config.yaml
n_layer: 10
d_model: 256
n_experts: 16
experts_per_token: 2
d_expert: 192
d_shared_expert: 192
activation: "gelu"
moe_layers: [2, 3, 4, 5, 6, 7, 8, 9]
router_score: "softmax"
normalize_top_k: true
routed_scale: 1.5
balance_loss: 0.00878
balance_bias: false
router_z_loss: 0.0001
router_noise: 0.1
shared_expert_gate: true
init_std_router: 0.0276
lr_router: 0.00133
n_head: 4
n_kv_head: 4
head_dim: 64
vocab_size: 15812
norm: "layernorm"
norm_place: "pre"
norm_eps: 1e-06
positions: "alibi"
qk_norm: false
attn_scale: 0.125
tie_embeddings: true
parallel_block: false
init: "normal"
init_std_qkv: 0.0179
init_std_o: 0.00401
init_std_up: 0.0179
init_std_down: 0.00401
optimizer: "soap_variant"
lr: 0.00389
lr_mult_o: 1.5
lr_mult_up: 0.873
beta1: 0.95
beta2: 0.99
lr_head: 0.00992
warmup_steps: 200
schedule: "wsd"
decay_fraction: 0.599
decay_shape: "linear"
final_lr_fraction: 0.0
batch_tokens: 65536
seq_len: 256
doc_mask: true
train_tokens: 365900000
steps: 5584
dataset: "wikipedia_en"
Below are experts of layer 2 (counted from 0) of a mixture-of-experts language model. Rows are named router (the router's row for the expert), up (a neuron's input weights, with its number) and show model dimensions 0-255. Each number is 500 + 50 x the weight over its row's rms, rounded and kept within 0 to 999. Numbers have three digits each.
After each expert's rows: "mostly gets" lists some tokens that are sent to it at least half of the time. This comes from a sample of Wikipedia text that the model never trained on.

# expert 1
router:395487422419520519517536499554501545445445474468487467623508472518510539459565529455454512504491458455534570520554518547504459494492493471527450437499553530526524530447419486525475566556606528483513572432512469602442433553509553443478516445419419454503537501532554461551560487465562520513512431476488570549518530470456555466513522442504490456426383434546514506564538474504537509563428402429440469511497397472476493498605524532508411490455451486524342523475495547553447494490526530453447507573535500536499520494498513505518507495502584475527485397528491432475508507406550569435617538497489511556569514425482485489466450540390516566642509492387453519517475463562501554454495500457484478501460581453479493506614414592624476522533468511607555564431507413507498523493431616
up0:572396413534496514486519454467410444468553490594507471530488463573527492571500529434540433546431581551420460430417432539447456485578490484526429526541522466497474512480501597592523503505532610590467477543405527476418496474528492405479515537452442545498509475479454557585480565562547526472516479556517596488414523510476516520514426521523459560566457560412468421493540600416530502429450528516578487517562411489401421582552344464526472513498523479497539489505566505479492496562543491507477600387511502567433524469478445414430434525476528471495419512534497473469460564518463613583480516514555472491489479444528477530486445482548472514405487387526607535474477447471546476457427500457517450417491509444443557565573459469521518560487540455504540464560434495493442482489495476
up1:517437535570542545536515459446503537482489432540514561435538535555391508533445486497506517518553528503460527489398599492522449452475456465491610555507517393490471533478490549531442471450519574432508500540521430512466425458468486485448457583494488544550568559511475440508500438431492486552444463505465527444545557488606537563471510459443490529454531503515439494482585539549449423485413362580524578500526466555480524590528455352488488514447543574492422454654494532573534458509518573495546493434518518544538570434570572484437500531507486444437543467523504489524489451535429492509558502540468566556588571491432536540529416534538541509565486470544509509526557482584458531523492563397585455545579483560465560524447483491546407542515526576553432485571403450481474516638531446
mostly gets: " in", " by", " at", " with", " 1", " 4"

# expert 7
router:436489546496602450511556414619449461442525488496529578569570461536528549557506501488536437402441416446532466524498556485511483486505496478554542467489556550468483501565471550497442497490485486562474461409494517498474488517539553547546466489574522541524523429535479447540531480460478503522505527502484437448504430494474455450556480499472458532469506436489586385582486573520531507409385533490381568566510469483552499395528512454488527498447537432431505494544621607535499562418495562460427498585544522421456477545470501501549506515581475567479610547485527529561474415475462502480556496426459374423373545396551486541539488446485501497597490484470532420459485558479553529513522515510617501520469515457428415390566504516546453493396493517513586503509528470612548510585529500
up0:441529511459490560524555521579571525446495476498574447609508466497545512420481594520475531418550498425504397529532492538433456563485519476518506422561499470474541456469515535461533417439476514504452489586347515519443451583544573513471466510429489511502478504543362475544523484463535488379427496482503454500591462471504473559447526485473524559518506473535502513490519490497602609416543515471486498517509530599587513467558557494508455523595466513502474520354578505469540493439461413560460510558525488377500463528476514413486551542582381546557492579477502496544506489552455500503467579468472494406499608421453520595482532568596476493514467498458482537468580483520536557530495478474445459559486497484624411466564402486495514542478443560487469493461634513537498483543490521
up1:458467509515562392425439524475599488498520511561537537473502522600510474546571481433498445497540460523451530513501458471488656407615463499483549600468452494501504541477493561437532519548497465480518506521501479516534538475514437496575471549368526535501508499430429385538557499486508500491503503453500586557537553458601491463463508503602505496427558584525491539490520571568514449486564507542514483523435548593495504548496483527507501477497412474557509561488654549505479458528530438533528466483466512603522495499547409442470435532471511485383460447461581381547527488582509439544486534496501609521506569570438534561473470480621501443536515561457487462489531514506523462536575417523362482455402524535519470445563611511499471511497447435452504509425555505521481524545378465
mostly gets: ".", "==", "s.", " (", " ==", "==="

# expert 2
router:422504480452442524545487561529369501484504380496416456469463513478489608531474528416516506551411566450449580497564479464508465584487447516473484462402515479509409527521520495523484519541522472493590541514476602372439581418526424488609450500505512485606456507487495453544533543442480519545511534502547462464477537537565395562493515492459495441512434490477498512613536497435485489576451475486489496485502561446609498471514474511505603546518539547503490549531516487476524506639462518507552510493472497407411499541515537601482515588505521479509497531541475525545477499579530500502542534531499412488409419483552413505608497493482358424477538544434536509479487550531587544428499522383495448528562604484400507487458490487523591524506474537377555468470559501427533480548448497
up0:549488491538476507504542480577502512526558441583488633580530531632442483544530493485504532456525446449481467456508499533553443553498527485524413472416468564485484463555445463530533428516483554494541495502519499475510440549469480430471491522500539494526466478570513630544474518482469448536566510390485432458505577496505557500484535564493532573632646449590553401481484529419532451591510563544521559544539494518420446477461472533525495412513465507431401401515510590564445466610519461568522451620516659474500592531429506457434505510533571502537426541514426504577442517510423520503553516530433513530474478506545409457483548515423484533509516516478544503551540493505466545573550472500504492535531493513506539622527483475435412530509468505486574503463516533455528345534489530
up1:487494431424515542534577501420611449495411500513543443570556461465522553561470549576398510505477592528544463565525492516406434481510506585497566512444497449543545522389468487471492499452530527452547488520491489464544418560525494495554476486474491489483481496383324463511539503466510592516445551549474561426531509503471565540500513588467512481565520569426484484354549474482481522503530493528451502447502509476509516491557622529387413504478566548394567495499509428575489525513417433552392507452494576625483434551434484502491534578518523529469517507406582503540529551461422476490523465491545490451441560490524543586529556462522510355475442459470404487496516472515551475567498563523534476494604587581566533506498497528451471475441478526516483465505563549559521483476484480
mostly gets: "\n", ")", "\"", "),", " \"", "'"

# expert 11
router:421566593565482492413460473453524518477574499472433500449576601526516510445534463443447612487474487463469493510637486448433532446638551477421477491527462480501518529562454590462516547538484429504508577466502511475550519494533448441494434477492492528514508452502463522471483595549404584521513510410530559485558492530497574533527433481501463481500432528476433514447543529494490493513491468429460508484546468504560457455480435408554417573468459549411564576536531478441513554519575430499509461424451498442505525457535459570462484554487491422486484478519546475584536481520527587427579532518467418520487492468539478453474461538449546476526501437532507485494495470489582536439531514450547530483424545468561698574347539493595462541404557489455500531505521614386558512520457546
up0:467451479474536486404493448458463525439417454549501462480518531471495473471523496498490505493531496384491532492458436350526564547472496484538565564452542529499542472431458596425472573578521439492497570452570458556494538522524409496547495421499593475524608447475500439495485520505480488511500507567464516531508440492419615595475495483492506486449448516537535526501534502522587474466438472464509554464530533441544451409480426499513577449557487518390508551536580573532488467515571517418531478530428580525507393466490431591417543457574570526375524472543454446521600538535442483527524572445434481502592467505420514459558438506585472544513559456494524553565434471506495509481474412582446563548437475473562586617465502386468426547492481447475402471564503513522562524524492538
up1:507594480464531547582474578464467492542483541497495459477548512493483518429557469420382528535505456595388497453451517539494434579503516588574451610402508471435424454575487439564481519439556494520487476486463513478527520492464526539458595455433565497412522505475464511473471455513464478610520597573489575561477555461497442491500364422545493480528475458501567373494453590497435455479475494505465510545599438511474498516521472535536503518528544528495556537469496519529473575494607496466468428512520393609430586476452555566491601487436559469442443535454537512589486586449509529489520485432511418451496469459501547406419481529521417465583431609495551490479473462519537533480549593561511493445470476546493533504463485495546427472527459538506553478511449512497537557467402407
mostly gets: "shire", "ić", "\")", "idae", "ville", " County,"

# expert 4
router:475502448505582542515601579446421475502476584492563561506526507545478505448559458497529529471480411483449513430516550442421530508485489425616495503431495525564527526539551504542517460467382532546546467463532488438440463565529516488568533465513520450564564448507515448471508569550436496528471522429415489522493484459540477528445476444493456413466474505474437492457470542513523561496428435534529493487494615521465457482515530500574490496475491531496610516467474475555548396502531443535380462507465539513581480477487456439537603513514534549456504538512600421527515371537457498449539575411476453524564546547421515593485593511494553439465570482582526550556478490531479570501470684433488400549520539539572551434496578477324579519466487545525479485478523466519561473526420471
up0:525403514451522576510541544441489541454413475515591439488485485482509477494496423485565535491516541444464487390469561481420522505508502497530449386511614568420477433502535536572521585545489535471511514503585505476506479528491505463552572537562503517491491459495423565525378542558468494577615523411433516461479545463430537506504513461469536509409580386429496502536574493505416428486481488402481485408451479509446501495546574519532472563512442515508472616451525427367520446534474514553570410494506408506579460516432561538481493530509489560451511388558512432532455530513504438518557472474492470609590510454485507413514458482496441558456471418551432563571505553412444577487542530547551530440489442477536507440542579579580503582494488505460567466500509491531528471442493552
up1:436517467521488471562514540514530543540525465473555584485521501473479522495388495390499458525513477512444502441497446546372480508585403490502487569521474501495455484449456498524516420433485454519434532473492521446498438465505422457570541493545554451636538551483505443540497568476484485507451579539464476562458556510487468562526470449498480482466579479507454531491552474539436459415502484462586506467475509491507402447554525467515633472545449531460552469487479533502520495473513492497454545570538442476622587550558585481505429583479446627534504542539505545559526508475512537561534500660603529505638500500477512427590472549504571423496518425535470437589410536506516520610458542485500578559604506441566406482531471447479496481461521472458649549471486452498537464534422542
mostly gets: " of", " and", " for", " or", " but", " &"

# expert 12
router:452585493488534478519518631597505451445495580457455470480491517466499564480521514541504526514506442500475556502492458573539455564547542447481478522539484504545496448575422505577549563592502593493438502473517507524590508528627548516443446512486427448507478448553423516483466535585532465607404575556471526535497528456452517530509554492463489499474493486536500581451473592496478565490558568478423500422524519511475541477534437549471504431515516444391557470659515504484582479562467391513478495439531449586531561419470329529497593475490539421463491409546505520475445500496495490541490418423470446408406583561478531509514450454443491521584434474592471570547532465502471499492528474452524485447389534495571527482461450451525509501516487470475531472449555450648488438483503514
up0:440531522454510516437569483483462469413447464500506502557471455450509627579416475524546479514415476489483436554444495479437463456518544478517475437461523552514541537503463504571461588532458404528530503531383429480519528447495585507514428517445451501508516506511519616585530441547398480538432552593506532428402456527438452503545532515538580576503550410536521573526508552534535449495534505459491573499500470490479438459554520590511501420456541594454529465500601533486514478635607476490501557578446549419525501537442489477450591553470562514444442474405488510491539526440558474551455495428520454449495473422542504491452503504542489402494501526485511461426464478573525516455527556555534404481481522431477512471593514442455423499493534406587411593504384578524533561458438517
up1:463614431429443499507515457561483443606531522509511527477506506506423527507424513446490474402523510556602441488596387547403442429433479543553554438488469501487507487538496520504480545423495565582466483543457438463535461486535518447452503515468489591535508480553408537475538461434407515561537484542456568532533433575487589558472511546493540502427515467470446538533482500478405545558567546444507474480386477565673529481512480531386551595515453490509517588513537467497509480493408487426566487483512449549517492511455473482492485590506545496426553540559601483535443489502457526482436530505598447558573522508399463535538558478459548468530542523496521479420512496591475506578508447523522578460520549580514504413426517477473418430525378521596479491426537437482553518488469526
mostly gets: "|", ":", " June", " October", " September", " November"

# expert 0
router:611592461488446466436519445545518521461501481494489504502490533522472452524458481544422432427513509502566496470526493569540445461457456544450438434544459473390502462529505472415507526468510545496551374545421535552444513562559563473510575552543437470479564556408569501499555535431442571474403507457453496487499510448523464501518397480500569566545460549556575519389489533507537515446569522545517503539558493464522451439498510444506540433563479482588447488550558600462497461506466585407514488530395472609499562498433428537447457556556432547521616527503514627493452495414496441596465510444528587485487499471463514479569546474508600435476529558411478437471519551495487526411436552503492522536482521493455522511565497521434453549449476622519331462528479519473469492496511473
up0:500560567420433570597480551540515580451487517513434445560539385519576546467432452539421474474482440484455339489498462500592542543469572519476506549510467459572486491451447565497474540496514480522563518484355462532526429428538468539482501583455426511484525443433492459582499476543467474525515541585490494497560556526586558563550517515411569481472438560494442577490449520544499351509447440412515514538509507486431510515464534555539493472460546574391502476511490565537442480460516534483482553488496421448508496491523459448500469566520527557552483479533407518493531446524566442536538578533472457467492625468468559500513533553553466442426406522413489429543454514442526420547432476456485463505548431428560494527554533537543451524460468600509538477525475504474448519514361605
up1:482464431487420478503572510535502520560591501468490486498548557530538521513450503442464407497510485519518552559599502446457500460483450482499487540501384539412481543466631527460497541563501503419486450411495598549426535528478456472388545423473532577549452486478533503548517497431468457372439432405490467515431463445506526495528530493531516467490461544498513478554435465448587482464518596497442481492527533568498525512500399550530519444547450448507464535522499452501544518485486544504608570536470461481416522454541612456531458600419496489545531353593469469505505417484488575511456466573558584464456436508510515418532479476503573441554520508569447484500417642562505535549451471573463573562528495541455570496553432491548490600539542577490465543579463434563542540544463543
mostly gets: "b", "c", "h", "ch", "f", "d"

# expert 8
router:419496513487514484483476497473486474511428513422478518432563532487504542474501574499481494522539547513493420546592555454465468437541551426525562554457603547565529564399493514446576494490479465458449489426478451483456454509496483508479457574531526546441619519567539481541476489486493563466498580484544501494496590564378507511564507513522496487494576479557492468522532483439527485458540565581467433433537485515492494515474577489472520477359492504464509514417396481584528468519544438599426499506495454536485530507504540437528508428511550542402536471423550348504525420685520496430519428540450436486489557460571414427375435554431492444599528514523441547404599525522507505535420473507487525558525501459532597505536542501511562478459525568468464536469493480438540506562585573
up0:502598591468540509540528452505548434457481479474505528469443453545561478512447418457480533463496510473521592542510492481483441573461413526498631509537472514475601503505489506521509492600463500430492553475487495438522541455498578547567496501510391482508476445405544424503482487459506547443493509547477558503494513579460479580506523502599520535558505460525479501568474548529461530612427553542537500547509478445440494449545449543519481352481603552506478403497550543529563557442560462468602434512510500515378448547404502491530507465530484578403530460508588412583492500446553516442548472425476455529467583591552406517461573491506560510494525463470554473452498484541500566562470434600467516497447550499490509362450579489468489573515595458423516503541485557521520382413445540
up1:517510499499430512492571552500607470531451456405521553462480571524583507516517475634489500484521512424522452550592400524583406505552485447446489541471433599513574442413460544547492535452532512499507532431410446431481542589477474418536520406512520399556477473595473538435505468599498521553514499560532468463494546521482496439519513517465528456482475507455506503498485547510538481490454498418503481456491441428583478497458496584491441504404495479463490524524494461403521529457466516580484508472455587532471531488537668647525469397468509477465467594539490524560414457498529530489510487476572528541483419406498501504495590563463553381507486520503509489397526518497505536379404487589570524533434488485490448445588536492508466506478444470565475555501476443466584460478588517
mostly gets: " part", " team", " time", " Party", " work", " season"

# expert 14
router:542530548436333496482535608521527492532495408475479566526549491463457514453592483521528530524535429491450482419518478455480457487513474419554542528463466514447479685475444473406511520512381581448533439541516524534481468599479498474581446469466475568477468538473610450513487436553466490514474546471536464497509574527398546521544477463463526511492552501460473481405483498580450515454532529561491501434447490485561516495531492399397501480512444532483533424487459551496536416440485478561458595461536367508467524493647523464564507451441472537531489463574503550578417458514544488531547477551478542511494571517571474581416555540473518504493452390460556470579531506515416514511518455454401460446451564459551445480501537493497541552487527525470468540498481641480516476483474394
up0:565583434517568504436440518406429439476420500486555555619476373543477531457468536522494487506490552519525416492512458501521521608488489484522375483553467530444479484437483618513540540442482509511472450413535552453477516479551405474456452534599585558491453471464600507514564581463505567583549491530517489494510476469486409485573487581457533579461452457595474411503544452515534452481429516590475467533509492535431516471485529516475464484484555439448462543488526548485548513513555467527483510467603506523413531547465543582537525471448473522544607555527505556368431540484537427640472507505446481462493589581469436549413508450494440485459588465434552440528542410468478495430462490535566507481426491564505531567609474479520485502489494523458496421581553511483545539501483556
up1:445413600490525561486510585478523558567515383454478581507474494548548480499363507449554459476508564395554517535519397335427438488442465425538415516426504563425558501502477505419526488554496490588563433474503476544587478666499505457458488527469506422484384491560563525457460455558430522472408433450479562553461536430481555456496456532529481530470469399517504525480425463506505484525490505504529518447411469572514509410508479529406522542493543461468494402565511479501377518525483519431455473528546463514428566509472548488470572514554563568560483484448478460509450559480569482572468515537474479563553439529496444491539598543515587455423516447525527540527511440493385477501529572565482528496480484505542537521462528522469476473517541461522481426456511454429419493505471526
mostly gets: "s,", " 0;", "ed,", "2,", "6,", "8,"

# expert 10
router:422509459464455514484535468540519520470442548428400420512564541596499501438550466412475539554500467462410460541632454536507492481564467533610445561453494502481460608466468540475599563481456459408544506441463439433549476576506574508524516504438474509576551520596495487468529474559450517502489480455528469478570444496450569553494488340489512419501494533541500479415549412511532448541549515492531434491507488531507505499479470524516442554494516601533546473445506464544580505539464504551467566472492467484552487427557407478463559520458517450405578520542498399610488518551595441496486509536452607552535480500560505463386438544521360553506468459609419551558531559550377469500499446500509531546543560567504476503392496560547523513489519457496515548540480556497562496476509522
up0:476496444459433508553461511544504547530430444508515439505544501560636450448537516526435514577538466468483423537487490475505532458464477477461508574430600536421461517436489548576511533536539474524512502514542489419537527394520482507490412432417474506519508512484465595575477517547507414599486451482543539469506530607357522474385574496483532527461501528482453514536571451532445460506523471488564484554485475527505571460485487520516534544543489494440479518450499559609557471551527599443543555452482436455455525574515499476489552458456486565377652487443436487556389439469598483489488495566470427583499466493529428509549418524476498527467460431416526523545486407470473519477397478512582415503509568469577506506526481391619517523469480610547576554442475485494493522480556471
up1:356603370472506478510461439521569541450561471466441571523445511509429438488513572522432421554502487490568474493561426560422471507439485478452420536416508527490513456544464530563574560526533528504552444519494561505472525579452524514484489483511552489470501593545515581408500528513511518548466442555469471429491559487442511416549390405656543551425425375486443470511492567519493497524527603484471462477495467494593494510422554528461495424429448571418509488430494533418534510496424500503638490592558449541568546508522484538518550458644529501460536478558528515484538465470557508494462479521485509547523478496532529437497586521410477499499580459527413500570488518526497425514451484577453531463499404561435512542565506497511567450566501478474523493410491569463481492486515492
mostly gets: " the", " a", " two", " first", " an", " one"

# expert 15
router:544575516506471488544478477405522430538500470474452576471562463493484540499570477496527509413477444457518574513469436462540509511613327426462463368496500524408472423530536514494461529557465483551542540526466517517490503568480472455467431492589492475600526386517449494527526530601469503532495484477530502515462501457507549491508430510459526546511456458442506497396560534482528553485518504591512438551533476448471594497511437412537492590546431555508518593525466521458534515483583582537483407444435521513571513544583485497521491458430457542510490547500534573535488435505490523451486524439489546476527554494524487471589574436391472397467547440574522392551464460526582547525523524501491401435436485468604580525448431600485433520456427579423511524488428635514541491495535499
up0:408434471525478415452449443457519457469504515430536447430482534427492569511472532594492518548554530597584536512575515528522457540474471531503552469471486460563512517524558492456553533555519434500398559542445487501524405490467457465456483495556481545526545572470605514546401603529524500495488508542416444448573472427475458514571474422494429468473553475529482537484513512487429540482543471512571583471541606426500497398545522527497436484430446589499507484503550507564506501551559483576446475561461595415451477500517549586531527443572449546503426504433461494518531452435542493513382478557544596456524570544529422478416453533531500516544423461531567608532525429601490454496435556520388576525465556554499577570483454477460472540505564621503459432488585503460497454453444491
up1:506453518548391471551491504551492484555489443476454511458560483513452597445447453510452468468555516486609628466494465565522479501437568588545458550572427546438505553472455504412460585449545501568575467493463450522516476536458542438446514521533514632475433556463556446458560522456475529519410400446481420521439415486515441471428414522410494565450495504566448528497519504491536498506559434481520560512500502542549496515484504336449509612523449503428503539469535415520463455478484568479482470406512593548488465454504485565564426466517492465519603445613463571432527479518575506449421511458489502520405552433526484528462569510530525511537521455563517540449430457457474534476390429456548552516528417549494514531601599539523443518516450542502507548496500442528526556570520539
mostly gets: "a,", "ia", "ani", "ana", "i,", "AR"

# expert 13
router:596457667449487519532560569496533504491527577483448532514542500448449452476580526504396442456540518490480434504456445462494500520481415486536441530446392557463478521479479529514584564603607436493413473526471498450506375493450586482457595555523434453373502500581521437482507467478536497432475467470526445582463529406543496545450471512465483484502453517504570580545512436487489573450482576412495447446536465487477536522526511544478547531468568456533548439508508545457538581497480527540555624548584493466523485505434480418529466554559543518492457378494466382477576544553506441537454518487489469576554528469502522515456479558565463541491522505369514456503555526528577489543509480482492520537618489497524413414574458556503532538504461502411492450477433468466443427512413477
up0:511459562455491398463589514537433396425483499437505511616513502519510549431454548529402485517452490466579593498523456491525516567448477480515403408429544396574566496554618484482520500487564491399448520518517565516595534471456477543472559427535434424472507524432519499443622466425479566474483461507488522387535569463484527483493434462534475468531450451476487493464540419616543562427571604498514388534537545521572522524517456607509468510529517508466523510468530511520460575492397489530515510513573486579501449537463414610427525551474544469466480511511509498534437518545479499541495387472486501536489496430524515524480584523549497496548614498481568544548487562400480458603495456524555529501445457545505439507503501537567479445463588507439581499564509500543557513510514409
up1:509436551412476454422520531545505527494497553527635458450510514546492528485450541436495490403465426491566542446482411443429534515506497520524440510503484428543427525490405490487440494525565516476601533495475498526433539570468423498519469589521535417525509586561490490552586540495515464333466489474469493456486641485549537463529499538532494407428551548512470387445467519499539520533575477528537464488464490480595519425503530444471535524475481558496500557520439573530477538439448499508587640485543584521500534578514460480511491450480517510488545474481414434520613550466472484535479589412494550506548462511557462597582515505525614521497461469471542498453445422450465499569488528448429490493614496468527501493437603416555502490515500517418479462558450397574457585462459459
mostly gets: " %", "zz", " MPC", " Candidate", ".5", " 0.0"

# expert 5
router:478501486382522546538464509480509444528445509468507452521517475537418525444516552582424475431548621548493590472484446513492510579565348537575434471469532500493493555483445493540508489488508491447625564518539533608486505486509521463538467567578550505498627461566593417554547511599507455446531548452543436535517460488445489483485502474506504541407564495600471498509510513476528601547539507514574499448424478548423469528521472443507511521515464564510417538526432464524415497420440483574491583463484444533576480484435489524530543416476625612501518488399484485454486477573460478518425458467566506466494437490521533525490559394468449457464444474606459524594564496509459564447506532525501467588562501496534552549426590511507425525473508489554417437527461550473432450473516579
up0:476486490620502513464494480483532472536510537463537493471597520525372465443573492441578508450558534505445466497445574494478450589580407559509498535467612498507473579545488520491427475507537536491428434514532381465431525567494380492517553535485541606544436485599547635546515510496447487490520415536584481570476543460509473466468540390454442449519494507546448546649438527482486554471474507522514517513600539491438457517548448588460510505521477446449396508545587571510429480537574449501527507419476553487483465489572431569500475354560433490521428473475502490446435496470501475497523473409469584506539547558442483501530458458595480573453440561476490526516533477430504418480485408506535467579516473461510439532456532455560485551514564527480452569509510591480454508535494504
up1:490531536516543410482475487400523441485446526455555551582572507501470469571516514527511498503529394453494489512545503567496514477494445485533435554525585418496497493433504528396560499469443483403520500458529538579481407413487456526621503519550471446547495500484510479510542510538508421489468563588486470535520540546535466496480488527475450494492438475432458506487458522363557502518338477511465530523435502489447533529545527496427528508642615500496495446551516506484461507396498432551489447507537475512476513529505408492469509489454465426566498387487453526518533569515397497564503463382481569468444439509526570376480551396593474473520462558624493503460550477508471519509420525454497524547563429477570489518413486566487541562547486540351510444557408497426527520514552568
mostly gets: "ation", "ated", "ations", "ical", "ment", "ings"

# expert 3
router:465435544538466425477511478575504478487505544460562534441431551516509426494523487444533423524495504503469413469532520510492397395422566460519508525486572673436398437455462456474528531471457524482538463407410476433456484468500528491563439495507494559461501456498435530563517459481534576512473407475509490506510507551473555495553479537504472452480638523593528523630513557369516428516570484476530461400553564425438496461537588547555558516561532497505572500472487511547576528546409399501506581503544517558479535553541547558417484594614442424490633491531524481430481485486453524469556482505547502511546459446505482387473415507501537518524470542440512528449507558530464588489511548499519552502442500504435475460517462437488392508491467513589454524507521606534509428481509540
up0:527541554443438440500535478414407534487444506543502560438584485380409564523555539584485601540575485543439487592496536553513506483479581455590523458524534474491528537479466487476526572536547564511435502510421465531494420453559471465497453525644473543568531497481567479544492484555513550490459447522535546452534503524546555499527369428456572491439582553590486505541477521548521422522542522434560486497451472445438561520544509491475496477446499510516477371591494506383492488526435511518474528484576552607489431524479603510536405466549431539401488569493567570519457525503495468504482444458463492518459412471539470445402545510507464508473426471530517515477454452510506501482530475552485511462548487482429533516538555476563431456458390486496489626486604398475559434420456569
up1:484423469536482492502538488526403500476516415498497525487469505513463355494538418550513472528546504449442524494552452516586521478571547471571481530503546456515543429505498546548438477527503422560486548483464493529497429525513568481547535390449519511462537525567478473503427539627520541559398624449522536438466538520578526464427513475421494498530500459465461406488450556449560436401496489452519422502506546540452551505554516513431529546449539542493529380572493520444508489496509547422592476545454488598483530554565473549453493457541471473595460550511457494475519568521464469485428589539468500489530475490445488503535500432515615506606463568469505441529570584493587529545596530502441588529505410412494583536560476566582370517428465535428411437496497472528519516531580586
mostly gets: " b", " c", " t", " f", " h", " st"

# expert 6
router:601477557507469439443499526527495519549505454485454567507457565545470513553513433525534519497423560517449497514597547462390500474415521391552539527492502492534439526487532514533587533458586536500506466482402559500521458482593495476475473525478534454514543539501488512519519459497483458476456500490549624537551630504512535565566433403458444435497377514465435479486457495478467470455449543508372515480519529471447509547533464486574394511466612525446487460450573516462367523482544520475611495465496516582477522356553438516515552562544486373483439515569556433522463544463558500494510528503462495382462534592446412452500488534487510507516543441625432495397592560542534553512520501480428521494493526446500596538455464473507542543493472510451485428612492478569481484544513458
up0:496526549445510483535601455509563457523565448509558476514405388561416541525491484516490506508518527538578409552444432446477414510485385518576490546520434472471463449478552464469444468408499552553365462463548599543576460425486503495483530622444395548556500530539518522447537489514449489452523570501498538508476492556442521364478482467442437538543446509431420525459491535519501531477496516544470497486581503607515484558418524513483471468565543575514485511451465452472462588372579563539450570534517569521445511473428439460544438450569512526552614481438493525449519503547544506550522664478565483482546530478533496488511554463516470505440476502529555596503524517478447501603479534419541563481474524514428518515496417531527497553574498598507538420471419456475451477485526556
up1:518556557459526525475535612498516441528460438445521413436479485477545548540501427534431542537504516412465550461555454528534441513464374605506565532425480469467533443540499425428482473484529452593541542489529479444446393478582503471454502426454458532474530557440488549505580503548542533465541493414513571448454443564416548505557420431386469534524512485475525479646569475556461506507548459459467495534533482421529509510492550534518485494516407497375592531496500514436531527478518418442463533520588529539496594492585479497551499432590486436426496477553467542498437394430567458464591478539531483499521483497465537477538481501420515519468443534533454544427550494539560522491554564579535447565486446567561508534579489545437463365435557445531420473532507584501555495507547547
mostly gets: " P", " F", " G", " B", " L", " T"

# expert 9
router:392514517497534423597535463520484536458570498506537488634432521480434452390492533384459537511433547503491535462570419578499481624505485474465513522425518466460508512451482580576548523565508510483567553492482464574436518506447534574480541530551459534479473486462454511499614479547560592552502454516595512488482516457416476550527514526591501434508585550425460557443583546541558496532559460480474470478457598555425491495530448502362417440436600410449501520465372501501494498632497523376530453435441520485482543461592555490550438460497536516505466518569439467608497508541553434496525452479495468545585472437490551458399508544471479492551510491533479504537509534501457473447506477513551511462500483475596460478462527417503436500445537511543509527498363473524473496503530485
up0:477389542528516446482485491509427483536471475609512568585541510426540532462498505539499506514442472476521577467543472571569534524479558408521527411486460553448419454474487489471503535545450492545482500361377608596452508521403449580542565547574437501586504493543482537430562385585501563461423434491585467516488527379466487451508465474471488451578450481518514490465639477519557394544533557578480492500457537523484424534509491579464472483504519578457553530504458475404524455549472488525509462441491553468486447526507492547521454437463476568576516426562415540440436590486577481493443545461468484509532409606489478580432471521541536474547446462470540459462553494482495481478542492514493562540457459641497511463613549501460482536528472527451449519512458434524553495561480463
up1:507509458575485510478537497539426453432404459522508416482437561539498529510523477408441547412493503447539546463511528550505516596388407450413431486518498527554523592478609522523547526499535477560417547484565440589526533541499465495538359517492389422639480490375506497592570458508510480558439470561557478627549529526460458462553493483515515491476477519400546474568561483498575415520488513493572538532465463488496531512487471593506471520540518517469568500505584487476485484485581609519584521548464526570522465376562457511465520504491494521483427509477446557480485490480482523502475592484493482443414456551461550410473507522450520473485501547474439580478424504454400484474444492459495517336563478582521494425460471456500507531512462487487541570532530427589517477506441470
mostly gets: " was", " that", " his", " is", " to", " he"